Weights of a small mixture-of-experts language model, trained from scratch on English Wikipedia.
Experts: 128 experts in each of 8 layers, 4 picks a token.
Below are experts of layer 5 (counted from 0) of a mixture-of-experts language model. Rows are named router (the router's row for the expert), gate (a neuron's input weights, with its number), up (a neuron's input weights, with its number) and show model dimensions 0-223. Each number is 200 + 20 x the weight over its row's rms, rounded and kept within 0 to 999.
Before each expert's rows: a language model's description of what the expert responds to. This comes from a sample of Wikipedia text that the model never trained on.

# expert 42
Description: Nationality adjectives and country parts (British, Canadian, US, United States) in lists, USD amounts, See also sections and species boxes.
router,212,209,164,208,200,224,216,214,258,198,220,186,155,210,230,207,159,200,249,162,174,189,209,212,223,197,186,179,198,203,184,161,244,176,208,201,205,225,158,175,193,225,198,178,192,200,201,185,184,180,184,151,202,190,230,217,202,180,174,205,204,194,209,188,179,193,178,208,207,189,208,200,219,228,183,218,169,212,182,200,241,213,233,176,193,199,199,210,197,212,196,208,188,195,217,170,197,200,189,206,204,198,193,202,194,237,225,187,185,164,192,205,177,217,235,224,215,218,170,179,196,200,215,185,211,196,205,218,220,195,188,178,236,209,176,189,214,224,229,204,193,186,193,172,223,170,193,220,193,178,177,224,204,196,190,210,182,231,197,206,182,179,212,165,199,189,230,216,214,216,182,161,204,193,213,225,215,213,201,198,185,183,196,231,248,207,216,219,205,190,192,205,167,154,193,230,225,168,173,200,194,224,217,191,202,200,175,203,232,179,214,165,169,182,211,205,189,192,175,214,217,226,174,222
gate0,197,219,215,187,176,179,215,246,206,164,153,192,239,197,223,203,199,229,201,231,211,199,181,162,205,210,216,215,246,215,201,188,202,213,203,242,195,199,166,204,216,177,192,205,233,203,208,208,179,204,209,198,225,206,194,219,197,186,188,206,210,192,181,239,203,213,198,221,196,243,184,173,200,191,172,193,227,206,226,199,199,206,201,199,218,196,227,165,252,175,202,197,205,210,171,201,161,219,165,181,194,209,193,173,218,213,213,226,204,198,186,178,190,206,215,197,247,208,183,203,187,182,221,257,220,247,203,160,189,207,205,186,205,157,173,203,231,196,194,214,243,203,205,154,221,204,172,204,210,194,177,212,207,212,225,195,164,176,217,200,209,201,188,237,184,192,212,165,200,211,211,220,204,196,227,209,186,189,205,218,210,205,188,192,211,208,199,190,226,199,183,183,186,216,210,179,217,182,222,246,164,199,221,188,196,177,215,199,225,183,206,198,207,229,187,203,224,153,179,223,201,220,203,194
up0,229,190,205,226,217,216,205,226,189,167,186,215,251,215,188,214,191,200,187,241,224,218,208,175,214,184,205,204,198,204,198,199,182,189,173,208,185,170,196,183,207,175,211,199,186,190,185,236,192,201,214,184,210,207,158,188,187,196,187,218,200,197,170,221,168,197,199,219,220,200,165,196,188,219,183,201,200,212,206,212,181,256,239,227,170,192,227,175,239,200,201,228,173,190,195,192,161,212,186,164,196,174,232,164,212,189,213,201,156,194,207,201,237,188,206,199,196,187,191,211,223,189,179,190,175,219,202,191,192,184,223,196,197,205,190,216,213,216,190,197,219,212,189,186,213,178,221,230,200,193,193,213,228,172,243,156,198,212,210,241,220,209,169,221,176,194,159,166,210,176,152,247,191,190,222,182,190,183,222,201,182,207,232,207,184,203,207,186,213,211,202,174,166,221,217,194,211,184,206,230,174,204,237,197,222,230,221,178,201,197,167,204,210,215,187,189,203,177,198,203,194,202,228,161
gate1,201,210,214,188,217,184,204,169,239,220,188,216,238,185,218,185,244,206,174,216,177,200,187,194,191,202,195,198,218,196,179,212,192,195,190,193,156,188,231,184,201,160,212,204,220,211,218,176,178,200,195,213,223,189,209,195,196,236,190,204,216,197,121,185,193,208,216,214,205,181,233,182,209,174,221,196,199,212,207,201,185,177,196,227,163,164,198,169,217,189,184,199,194,196,192,217,194,191,224,208,166,195,168,192,162,180,193,201,239,194,211,183,193,227,200,195,253,195,192,221,181,214,201,186,216,201,218,219,209,241,164,208,183,214,194,212,229,168,203,241,218,215,236,186,168,209,215,215,182,213,204,174,180,219,201,203,191,204,186,182,225,208,199,215,212,248,218,195,170,184,165,210,178,194,173,194,223,179,208,181,237,237,224,179,183,176,204,204,177,189,195,220,225,197,175,227,194,229,186,200,230,193,198,186,206,179,225,180,194,220,195,220,202,209,202,217,210,193,209,250,164,190,202,207
up1,202,205,181,222,190,201,183,240,183,170,195,212,182,185,171,195,168,201,201,195,204,185,225,200,198,203,223,207,182,206,219,192,188,245,196,189,230,224,209,211,189,231,193,229,211,214,206,203,206,217,210,201,174,194,198,201,194,168,215,172,190,206,243,206,202,205,176,192,191,199,173,169,188,211,204,206,221,213,209,208,197,226,171,165,211,248,197,208,183,181,203,174,188,212,188,200,218,161,181,197,212,202,253,205,251,229,216,212,206,238,199,198,217,177,210,212,158,200,209,204,231,201,189,217,180,187,171,181,190,154,211,219,218,182,229,191,169,240,181,176,166,189,189,198,211,196,169,163,216,195,216,185,210,185,177,200,217,186,235,220,160,190,192,200,203,141,202,171,229,214,224,217,210,200,226,198,173,248,184,226,164,164,173,209,210,214,196,208,222,229,189,187,156,209,235,186,200,194,225,206,177,202,206,189,219,190,197,194,207,199,200,199,173,212,199,187,178,190,191,180,215,225,185,194
gate2,224,211,215,184,234,179,214,195,206,239,191,222,201,192,192,181,204,199,213,186,205,211,167,225,200,201,252,227,203,191,206,178,219,166,218,231,194,196,225,195,200,231,182,230,242,214,178,200,168,201,180,214,236,176,199,200,197,200,207,219,221,200,207,211,210,177,200,181,200,208,209,200,223,192,205,195,198,190,199,204,202,194,211,172,208,185,194,162,196,209,240,180,209,164,197,208,213,203,189,258,215,239,189,163,200,202,204,199,190,193,184,192,191,204,206,178,195,199,176,201,172,158,229,204,186,215,202,191,224,204,212,229,202,206,210,182,197,223,177,181,198,213,209,208,187,193,153,203,182,162,196,204,193,203,210,225,165,173,171,215,187,193,197,166,184,148,208,209,243,221,252,178,180,221,193,151,200,191,215,184,209,215,192,179,242,194,198,203,198,192,206,203,195,186,221,201,209,193,187,208,169,172,258,203,175,167,219,206,164,209,207,169,229,169,200,217,190,176,189,228,222,209,217,166
up2,228,186,210,199,220,183,214,217,194,204,204,232,191,203,175,190,198,168,193,186,222,232,183,186,200,225,210,200,188,214,187,215,209,179,221,243,207,196,246,205,200,213,177,224,194,250,195,200,160,210,199,226,216,196,201,190,229,183,224,207,232,193,200,203,192,208,216,208,210,215,180,159,205,202,205,204,174,209,215,197,246,228,200,204,218,216,211,153,206,177,231,194,220,169,191,164,157,185,200,235,192,230,198,200,236,187,201,188,214,185,202,175,196,200,196,202,168,180,214,230,214,172,223,204,178,196,213,208,196,189,195,223,253,217,214,215,172,254,193,169,217,213,198,187,219,202,188,206,210,162,198,211,209,194,230,212,187,215,185,219,199,182,213,188,175,153,221,205,211,226,228,185,200,202,169,164,176,198,224,190,199,196,187,203,205,167,183,197,168,171,211,194,186,188,183,221,224,199,212,213,192,173,240,203,193,175,208,218,181,201,178,185,254,179,203,187,195,195,225,228,217,200,220,161
gate3,217,217,172,178,174,171,170,200,241,223,183,194,219,214,210,193,195,229,213,190,206,185,200,225,221,216,228,227,209,214,204,189,199,217,171,224,216,191,173,181,191,211,228,198,175,203,212,206,200,226,214,226,239,213,201,169,236,203,163,179,177,231,219,212,195,216,210,179,226,185,193,192,229,208,190,191,187,219,207,198,206,236,202,217,157,191,194,181,200,188,163,202,198,188,198,201,201,220,193,185,227,188,209,172,215,222,207,217,231,163,232,194,212,199,209,201,215,176,200,206,183,200,186,154,170,186,186,219,157,200,186,201,199,234,176,194,174,163,200,214,193,216,245,180,200,205,224,207,178,228,168,199,166,207,198,187,178,179,202,233,198,212,177,205,213,173,164,189,199,206,197,192,175,186,159,180,223,194,185,207,214,196,181,179,164,215,187,192,213,147,210,181,211,176,196,217,213,191,190,228,198,189,195,192,192,215,231,174,169,233,193,174,219,161,221,178,227,206,222,225,173,173,222,191
up3,204,194,239,176,214,191,183,212,184,193,227,176,208,204,185,205,196,239,221,184,167,234,213,185,215,204,241,199,173,187,176,211,183,204,173,203,211,218,197,177,163,227,217,215,200,197,192,231,209,176,196,232,186,214,166,169,216,206,188,196,203,219,230,223,201,157,202,196,246,185,170,200,213,188,219,209,204,220,203,193,221,219,203,232,170,192,218,174,214,205,198,198,198,223,224,185,211,208,192,171,206,200,202,195,204,167,214,216,205,178,204,199,236,203,208,240,193,173,174,157,218,211,180,182,156,186,195,217,222,201,184,187,208,209,187,180,154,213,165,210,250,204,234,197,202,196,191,176,190,205,205,201,207,172,192,180,208,201,219,242,190,162,215,188,221,188,186,181,202,197,200,190,215,180,206,192,228,190,202,211,171,230,199,176,203,237,203,218,216,199,238,189,178,197,189,208,157,194,208,175,214,205,225,190,174,235,193,195,183,231,184,202,244,204,179,206,194,190,178,239,207,188,224,150
gate4,218,206,207,205,176,175,209,208,189,173,214,212,209,195,191,150,182,227,188,174,203,168,203,213,200,203,221,238,194,230,220,149,229,205,173,216,234,184,218,179,194,212,191,184,213,177,227,224,227,203,190,177,223,175,227,209,215,183,218,202,217,191,205,238,208,217,216,222,182,232,234,204,215,185,196,194,213,191,212,193,188,200,191,179,216,170,168,199,195,218,205,179,172,225,166,191,206,212,190,202,214,243,207,188,203,199,203,233,192,190,195,213,175,177,215,181,192,194,201,186,175,183,208,197,228,152,199,220,214,185,209,201,187,207,183,220,204,202,213,206,214,217,154,179,213,191,206,173,168,193,211,202,205,205,186,249,225,199,157,207,202,181,173,168,163,180,237,197,179,205,199,178,204,209,185,197,171,207,194,192,184,215,202,208,241,203,217,201,207,216,210,179,206,204,226,250,145,208,180,242,202,183,208,173,179,182,216,212,199,185,241,210,212,207,219,216,175,202,185,169,245,179,215,188
up4,224,182,209,202,196,201,212,197,158,162,219,224,177,212,218,219,190,193,173,192,228,173,236,223,210,212,195,214,194,188,215,160,191,188,189,207,187,211,246,189,189,216,216,162,227,236,208,199,219,160,192,155,230,186,208,194,208,171,204,186,207,165,151,219,185,200,227,218,192,218,165,180,171,212,220,206,158,182,219,201,206,202,198,199,209,200,168,214,181,232,199,201,194,222,189,205,218,175,202,180,198,222,209,190,198,190,224,211,173,218,187,217,202,178,193,178,261,200,201,190,217,204,200,189,199,194,206,209,202,194,189,221,180,209,201,217,234,224,206,217,204,213,187,209,218,175,161,202,183,226,199,197,184,192,184,213,217,167,192,186,250,176,169,165,168,182,233,198,208,207,173,181,227,200,166,212,203,217,161,181,194,209,199,241,199,198,196,181,213,221,221,200,220,226,200,240,197,182,204,216,207,193,182,194,188,203,230,234,220,179,189,198,197,186,185,212,160,199,178,147,206,191,212,195
gate5,208,198,198,174,193,187,205,239,196,206,209,187,180,222,159,179,200,232,194,212,210,191,181,199,213,189,228,231,184,175,216,153,192,201,225,188,206,214,210,214,190,231,206,206,232,209,186,226,168,209,217,178,166,223,220,206,207,180,217,182,185,188,223,161,157,232,222,206,196,219,215,197,196,186,207,191,161,217,208,201,223,177,211,183,207,221,221,214,239,206,212,172,198,199,193,201,202,196,179,202,190,203,224,189,227,211,208,179,165,215,194,196,190,167,202,187,214,171,176,216,194,168,232,204,238,199,220,183,152,186,186,181,196,183,219,184,214,191,160,195,163,213,173,213,220,198,204,196,234,212,203,232,183,179,188,210,194,202,229,222,199,212,202,233,229,193,214,195,214,229,198,174,197,190,176,215,177,206,224,174,210,185,207,232,195,186,200,199,220,162,203,208,222,202,177,200,202,187,249,224,187,181,221,236,216,165,229,213,189,212,174,215,184,191,170,205,181,164,185,154,208,184,203,249
up5,204,161,196,203,213,204,190,242,180,181,228,216,192,184,190,215,174,166,212,208,173,193,192,195,211,200,264,247,197,210,234,183,217,204,195,183,199,204,205,250,228,208,182,206,193,209,238,170,222,217,168,213,198,237,199,199,212,197,167,189,191,220,208,195,181,235,226,222,199,203,194,188,171,200,192,191,192,201,209,195,222,224,223,204,213,221,203,215,223,194,194,174,224,193,166,196,178,170,173,182,201,173,205,194,213,208,210,186,195,176,210,183,210,205,200,178,222,172,191,186,179,218,232,204,195,207,172,176,155,189,168,195,195,197,172,206,231,213,197,216,184,193,228,213,187,176,212,208,196,205,206,206,156,156,195,182,189,205,182,194,244,190,184,238,218,194,210,235,201,191,234,196,225,191,199,223,182,219,226,201,210,196,185,211,157,163,203,201,215,169,200,196,205,209,241,221,182,173,207,196,197,146,194,217,218,191,253,208,207,191,190,197,214,174,221,180,197,215,198,195,229,185,184,221
gate6,210,232,221,194,193,203,218,168,194,171,193,193,171,188,214,205,188,201,215,195,184,211,189,195,168,213,199,198,192,207,195,201,193,191,192,199,154,170,225,171,214,213,176,244,180,214,163,204,179,191,226,227,189,187,194,213,189,204,201,183,204,215,160,216,223,182,207,205,220,203,166,222,189,205,220,221,211,174,171,230,184,216,198,194,199,142,184,165,233,230,171,188,210,196,225,200,173,195,187,208,184,170,170,196,200,232,188,223,249,245,169,194,226,194,203,233,173,203,230,198,181,184,176,216,165,213,188,211,223,179,208,225,208,199,205,197,155,185,217,185,221,215,209,211,219,219,207,213,201,191,178,176,202,217,210,195,212,163,187,201,224,216,189,186,228,215,243,257,184,223,212,238,209,201,182,189,208,175,152,220,204,230,195,191,189,186,195,219,189,197,184,186,202,177,189,183,196,211,220,191,182,222,197,207,197,213,190,195,230,241,197,229,221,196,227,205,234,220,223,222,206,212,195,193
up6,228,220,216,172,197,224,246,172,216,173,210,175,173,188,231,239,196,196,228,222,172,205,184,189,188,201,174,204,198,218,207,230,217,177,185,212,135,171,218,158,214,201,174,219,186,232,193,199,177,195,224,212,195,208,192,213,202,211,210,206,185,211,190,202,198,189,180,173,220,173,181,209,201,213,202,210,202,180,154,224,198,219,194,207,219,152,209,172,207,196,195,176,196,202,206,195,186,194,202,208,212,191,184,222,209,233,208,205,218,227,179,187,233,225,201,228,190,196,205,200,183,199,194,242,177,215,189,214,230,197,191,198,183,180,201,211,174,204,204,205,231,208,206,184,209,196,207,198,205,195,174,190,179,218,216,199,183,171,190,209,237,216,214,227,194,229,251,235,212,202,199,240,209,204,203,182,232,177,164,216,206,230,198,203,178,193,179,238,187,169,165,207,167,190,184,163,203,198,195,199,182,217,183,186,214,217,216,211,243,245,179,199,223,200,243,213,237,212,220,221,199,209,178,190
gate7,164,226,212,181,214,217,200,206,203,164,164,225,212,176,211,202,195,195,200,218,180,205,204,209,209,241,187,204,182,213,159,221,185,211,248,204,205,201,189,180,198,195,173,215,174,185,229,193,220,223,184,232,199,215,161,220,196,201,198,201,187,225,226,199,180,161,197,209,220,167,212,189,196,178,204,192,193,176,164,205,212,243,212,213,210,187,205,188,197,171,208,211,213,221,201,197,222,168,212,176,158,159,197,216,168,185,185,172,193,180,189,229,207,234,209,201,181,168,240,154,199,204,209,204,195,180,200,208,207,202,220,198,196,223,232,219,182,221,228,210,220,210,233,175,219,214,214,182,228,176,178,223,230,202,217,201,202,207,220,200,199,196,215,189,187,229,210,224,195,193,212,216,217,238,211,200,189,174,228,195,217,174,169,233,219,192,177,197,181,235,196,206,193,176,188,172,202,208,172,165,175,243,229,170,206,214,192,200,226,200,176,165,190,160,205,202,212,193,238,180,182,184,188,202
up7,244,187,159,194,205,200,186,196,195,207,219,188,212,215,203,195,230,209,193,199,197,187,222,208,184,161,207,198,213,196,198,177,187,224,173,174,180,183,227,218,196,210,230,196,229,224,189,195,198,178,201,179,194,186,221,207,215,190,200,208,212,186,171,200,195,221,197,185,163,195,220,184,213,206,222,204,196,186,236,227,198,169,190,172,199,249,232,186,227,227,192,200,181,199,194,219,222,180,196,212,211,219,210,186,228,231,193,238,214,240,199,164,205,166,185,215,217,195,146,234,210,198,211,219,186,223,223,187,211,190,180,238,203,174,202,201,210,203,176,198,180,174,176,232,162,208,174,205,195,189,227,175,180,188,178,211,177,181,210,205,211,185,226,205,211,204,200,156,191,209,157,184,185,175,173,198,215,192,181,238,208,218,219,189,167,196,197,212,222,183,183,189,194,237,200,233,202,193,208,243,229,187,209,205,208,162,224,207,198,199,206,244,208,228,206,199,166,205,158,214,179,226,170,226
gate8,168,191,198,197,215,196,170,209,186,200,216,200,244,212,226,194,178,193,218,176,210,195,192,170,190,192,212,226,197,215,187,183,215,176,240,176,171,158,188,214,196,196,182,171,182,184,187,181,188,205,186,181,229,163,232,210,244,176,206,193,206,214,232,191,170,216,223,191,159,213,219,194,173,185,202,192,202,181,227,214,193,210,173,174,232,198,189,190,181,218,205,219,155,213,223,177,210,202,214,205,187,169,186,212,173,217,218,253,180,206,217,183,178,227,215,213,213,207,197,227,215,181,211,222,181,204,211,200,206,206,223,207,189,184,188,219,207,217,220,201,182,204,206,163,199,202,259,188,163,199,188,222,162,232,178,236,185,199,190,190,209,198,214,216,203,233,211,209,173,193,223,190,177,210,197,212,149,219,216,258,218,220,186,200,212,188,210,177,193,215,183,193,250,206,204,165,194,183,197,180,175,175,195,199,232,191,212,228,208,193,185,195,206,187,194,238,226,191,225,188,209,197,213,200
up8,219,193,203,203,171,199,195,188,201,182,199,210,180,201,192,220,192,175,184,198,202,165,199,209,178,197,242,190,259,179,223,192,188,179,166,210,224,197,245,196,192,204,200,159,198,222,198,219,207,189,204,192,171,239,189,186,189,210,242,208,198,188,179,205,236,204,212,175,213,197,200,208,193,193,214,206,183,153,186,180,214,177,203,257,210,240,169,185,187,210,215,178,204,210,214,182,192,210,215,193,214,222,189,193,209,215,185,202,213,188,212,230,202,174,180,198,195,209,237,193,211,210,191,180,212,215,168,197,211,199,232,175,211,206,215,181,229,233,196,177,199,210,194,215,184,212,161,218,235,217,194,197,215,208,223,202,171,231,218,198,222,209,220,225,156,192,190,178,201,216,153,200,174,173,202,235,204,199,174,153,230,206,190,203,209,201,188,167,225,215,210,196,182,188,193,260,210,164,188,246,183,206,198,225,208,220,195,199,210,168,209,204,165,187,201,197,187,192,190,225,190,166,165,206
gate9,207,193,259,169,228,228,198,167,196,200,195,178,193,158,227,217,191,206,202,177,170,167,205,197,226,215,201,200,199,195,195,228,217,192,215,211,224,220,215,168,222,221,192,171,205,197,217,186,179,163,192,183,196,217,200,169,215,218,199,189,212,200,180,206,198,222,176,160,197,182,231,207,189,206,199,171,196,220,208,214,212,211,196,220,214,218,175,208,180,191,181,207,202,206,229,183,196,185,196,194,159,228,171,183,219,170,192,221,208,173,202,166,179,179,172,184,234,202,214,192,206,223,189,171,199,195,189,190,216,192,183,196,207,211,209,195,224,180,202,197,217,228,180,248,196,219,236,209,198,137,205,211,187,198,198,195,200,218,170,239,215,177,205,213,193,204,193,236,162,201,191,201,163,183,219,226,169,181,212,201,200,207,205,184,178,193,235,159,204,227,203,200,216,211,237,185,195,193,197,181,230,190,210,221,228,205,173,235,147,198,209,153,210,185,194,179,227,228,174,203,195,189,214,202
up9,179,199,207,179,191,219,219,204,197,192,199,218,229,235,185,211,205,185,172,219,177,201,186,200,222,250,168,199,203,187,194,173,202,205,178,231,189,163,202,166,194,202,166,163,217,207,203,185,183,179,198,191,207,197,201,206,208,182,221,186,196,180,192,243,187,211,231,198,205,192,191,167,220,213,225,184,189,191,217,193,169,200,212,174,204,160,157,207,193,200,184,187,200,221,197,185,192,224,233,223,201,181,191,199,153,199,220,188,165,220,186,197,199,207,196,194,205,185,225,198,222,185,194,206,261,196,225,198,227,178,231,211,218,202,193,222,201,223,206,203,177,208,192,148,183,185,258,194,205,244,199,219,206,200,220,242,178,189,210,160,185,205,201,182,214,212,238,174,201,183,242,193,183,186,193,222,203,206,220,203,208,210,221,186,218,204,166,168,160,167,200,173,209,201,177,209,190,216,165,216,192,185,217,224,192,185,177,212,201,173,224,197,217,175,235,207,218,205,214,196,244,190,193,205
gate10,193,222,230,208,197,222,207,219,222,214,199,214,214,187,204,150,187,220,185,230,198,203,181,219,218,190,188,189,188,201,192,252,202,191,190,203,228,174,197,153,197,226,211,191,202,176,208,165,216,223,196,169,208,202,196,181,170,212,181,203,150,191,193,197,202,192,171,197,195,205,180,207,177,196,175,207,172,208,185,214,189,195,202,201,172,210,216,233,245,198,207,212,211,180,201,187,177,201,210,230,195,214,227,219,235,176,207,203,184,196,193,194,203,257,201,224,221,177,202,192,195,241,193,226,192,195,222,226,226,196,237,206,193,201,206,200,202,188,222,215,185,211,162,165,222,185,203,159,247,200,179,183,184,240,192,199,219,211,189,161,204,195,199,171,207,183,212,227,203,199,224,198,204,207,205,234,212,207,246,242,191,182,230,211,205,190,218,183,166,203,213,210,152,217,193,183,174,206,173,200,191,198,218,209,205,205,162,229,194,178,155,176,187,184,205,189,165,196,203,186,160,193,221,208
up10,196,191,225,208,209,203,213,200,214,235,167,185,183,183,215,184,200,177,186,231,227,226,172,219,175,215,199,144,178,231,229,225,202,184,189,210,220,164,194,156,170,219,203,179,175,237,216,167,196,203,205,193,209,171,207,208,185,208,220,176,178,154,190,229,220,182,166,188,224,196,193,198,188,213,185,214,158,209,191,180,216,197,191,209,208,201,188,205,239,192,198,215,209,162,191,186,182,200,243,194,186,195,197,216,218,184,193,190,191,222,218,223,171,237,193,200,200,175,162,212,210,187,188,213,204,205,169,227,197,208,189,192,214,200,200,197,173,177,197,179,217,220,190,174,237,206,175,190,181,209,202,213,230,177,170,197,217,202,203,223,214,225,199,189,203,225,195,248,195,231,220,183,212,185,225,218,189,229,213,218,190,247,226,205,228,190,227,201,172,201,213,206,176,203,203,189,181,198,189,178,176,203,183,220,198,229,159,185,192,163,174,209,191,201,156,188,197,196,201,189,148,197,192,184
gate11,191,234,164,169,184,229,199,171,183,214,132,226,157,203,208,189,183,215,183,196,189,207,169,235,208,219,241,217,211,184,182,170,215,210,193,216,188,205,219,180,206,181,179,177,183,213,246,212,203,184,223,193,206,183,221,236,186,190,222,182,188,205,194,207,211,219,166,229,210,214,206,193,202,200,194,187,200,181,181,227,167,204,198,156,214,170,209,210,241,169,184,223,210,188,207,189,206,192,212,201,210,193,185,220,206,212,195,198,203,194,210,234,196,217,200,187,182,218,240,185,186,215,174,166,206,216,175,196,202,165,223,201,194,228,204,185,214,221,189,170,165,216,198,209,200,213,179,186,208,209,209,180,172,218,188,181,174,190,175,168,183,210,208,181,211,175,205,224,173,212,233,212,206,238,171,198,187,186,190,205,198,215,196,206,190,168,207,207,211,218,177,161,196,197,220,194,187,201,188,203,195,224,231,215,212,179,173,204,225,251,249,179,234,195,186,224,190,215,189,181,203,219,208,153
up11,211,221,157,175,187,227,176,174,204,237,181,192,161,217,189,187,194,196,199,185,217,200,226,195,208,203,207,196,201,221,242,166,182,197,195,214,186,189,236,206,210,176,206,209,196,250,222,196,212,186,213,188,198,207,196,188,175,195,225,189,169,202,189,226,214,192,176,206,222,196,225,174,175,203,203,191,210,202,205,222,169,230,188,188,199,168,221,238,206,186,183,187,195,209,196,219,177,169,218,195,214,195,226,204,199,186,197,192,191,208,210,187,181,182,204,229,170,224,236,180,198,172,208,142,145,244,181,212,241,181,202,212,201,249,205,173,209,200,175,190,164,198,201,197,199,201,175,178,224,192,202,204,169,219,175,196,198,206,178,193,179,211,195,172,181,202,175,210,191,191,168,212,227,175,203,171,234,170,208,206,204,210,224,198,211,206,225,186,188,200,221,189,158,201,229,213,222,158,183,231,197,212,203,197,206,178,197,195,232,230,210,175,212,156,160,193,215,238,202,199,184,197,193,193
gate12,206,197,171,225,153,194,207,219,211,200,236,220,231,206,194,178,195,202,214,213,232,189,208,215,206,193,164,236,221,155,183,211,172,207,201,237,194,240,182,173,189,204,220,178,207,182,190,195,225,236,242,186,209,182,175,243,197,196,197,204,205,203,206,204,173,197,200,195,203,207,207,154,200,198,214,190,240,225,206,184,181,200,207,189,180,221,202,198,222,175,226,203,177,179,210,232,220,191,176,225,206,185,211,200,209,199,221,174,186,176,192,203,200,203,207,221,216,198,198,191,163,204,193,214,210,211,245,204,162,223,193,210,171,194,208,202,209,212,189,210,164,187,212,194,196,172,227,187,237,220,219,179,161,234,232,187,206,197,176,177,192,188,204,202,190,218,208,179,207,148,189,208,206,207,178,192,188,227,199,206,194,188,218,175,164,204,181,218,200,198,171,218,233,241,157,167,209,181,183,211,215,172,212,219,192,223,244,194,220,242,191,171,203,207,218,202,168,187,188,195,208,220,232,189
up12,203,165,181,163,200,221,208,174,200,179,200,186,192,187,208,189,213,202,210,151,171,199,217,210,210,199,229,219,178,167,183,162,213,209,152,216,204,204,193,183,217,213,208,160,218,178,180,225,206,178,194,184,208,211,154,215,206,187,200,222,171,222,185,171,228,226,215,206,180,208,200,177,207,195,177,184,186,189,205,211,172,184,203,209,185,191,211,208,201,193,218,198,220,204,193,220,225,213,201,189,209,195,205,190,239,221,203,225,213,163,214,203,193,184,195,233,223,202,186,210,181,203,189,187,209,194,210,194,204,176,230,227,220,191,199,167,193,158,220,229,154,200,166,237,224,226,196,188,223,201,186,189,180,239,229,218,201,210,200,219,222,191,230,168,209,201,238,203,204,231,206,207,175,199,198,184,209,176,189,190,201,233,216,179,209,209,168,253,226,202,191,197,188,214,184,221,185,200,207,240,228,208,224,230,217,179,185,140,199,192,202,168,197,221,211,207,225,207,166,184,183,235,222,180
gate13,186,222,190,198,204,194,211,183,204,188,169,233,221,201,196,143,209,192,199,184,195,211,216,222,177,200,191,197,225,201,176,185,184,186,176,206,197,198,210,180,187,205,186,170,231,174,224,219,199,203,178,183,222,174,220,233,245,169,208,202,196,193,163,206,210,213,186,206,165,234,180,228,181,190,257,219,193,168,225,189,177,220,222,191,209,174,196,160,216,218,207,207,211,253,231,203,179,215,197,198,158,222,230,170,203,196,230,214,180,186,203,191,175,202,190,181,187,190,234,168,215,207,197,194,193,229,206,199,213,216,194,178,191,202,175,211,180,160,220,191,172,212,220,182,174,194,245,218,191,177,208,219,208,190,210,175,188,228,224,212,204,211,200,205,199,202,210,188,208,204,216,185,193,181,192,209,156,188,229,227,185,196,220,191,232,218,176,184,201,217,196,177,219,236,188,224,150,220,200,213,167,189,194,220,188,189,189,172,224,214,216,220,221,201,212,208,203,207,202,212,184,192,210,141
up13,208,212,210,146,186,197,195,216,157,220,207,184,191,213,172,224,181,158,233,196,213,216,212,213,205,224,208,219,190,187,212,217,185,213,204,228,193,213,196,202,206,204,208,213,164,234,165,198,200,200,245,189,193,207,193,179,196,195,192,169,219,226,194,214,209,162,192,202,255,234,184,182,206,199,177,191,223,201,166,204,204,217,214,185,190,166,218,220,215,188,193,185,210,154,184,189,205,222,165,185,206,191,180,203,202,230,179,204,193,193,176,214,207,207,192,211,203,212,203,200,183,220,188,215,197,178,195,190,196,177,205,194,189,206,194,182,169,244,180,229,218,191,227,230,217,226,193,172,228,217,189,189,217,193,234,241,242,205,189,195,182,196,225,202,174,188,194,214,206,220,186,221,235,191,192,194,274,209,177,180,210,211,176,185,184,175,217,217,208,208,193,188,164,164,213,197,202,189,195,192,198,218,210,184,168,227,209,175,146,221,188,223,204,207,168,195,196,195,187,193,211,236,231,228
gate14,191,193,164,192,202,211,182,208,195,177,203,192,210,192,230,194,178,222,239,246,206,199,215,175,169,164,195,204,222,164,170,209,197,193,191,201,141,185,203,201,213,188,221,215,214,165,187,205,227,231,176,202,210,215,183,179,213,185,194,213,195,214,189,217,195,192,208,179,222,206,195,216,154,180,176,183,205,194,230,245,215,216,192,226,166,213,201,186,212,182,198,221,217,172,195,197,162,187,217,199,234,191,177,196,235,184,193,210,189,200,162,194,201,181,176,215,191,189,214,177,236,196,144,204,153,224,205,205,180,202,208,219,182,202,186,193,172,175,225,225,177,218,205,188,218,175,261,192,183,187,187,171,214,223,167,209,191,208,215,207,225,186,199,192,207,224,182,221,226,235,209,194,227,179,188,219,200,196,243,192,181,166,200,199,192,187,198,221,211,222,178,176,192,201,219,210,199,192,194,230,200,212,189,246,185,182,182,220,205,196,190,196,219,197,200,210,257,209,210,182,194,204,198,181
up14,246,202,210,194,204,162,229,185,216,208,211,202,168,217,178,180,236,189,188,171,191,191,186,231,212,232,208,201,186,231,229,169,227,226,213,232,225,202,190,211,198,198,205,175,192,236,209,197,189,181,234,211,172,182,221,230,201,232,223,205,212,215,185,204,219,197,185,219,191,194,227,195,233,203,245,212,197,202,165,177,187,186,206,179,208,196,218,221,203,197,183,191,177,216,192,182,246,208,172,193,176,210,194,189,183,209,194,192,215,180,247,187,217,227,210,183,201,193,202,238,161,208,264,199,237,174,176,188,204,200,200,184,203,198,207,192,230,208,166,183,216,191,185,195,175,227,126,219,211,203,208,210,195,181,227,198,219,184,186,214,186,218,199,189,183,191,236,164,176,204,200,199,168,220,195,155,213,198,174,209,219,226,180,194,195,189,197,179,181,185,210,193,204,195,175,192,224,199,222,199,183,194,193,175,205,232,224,165,202,215,208,192,192,209,215,193,164,180,203,210,215,200,210,222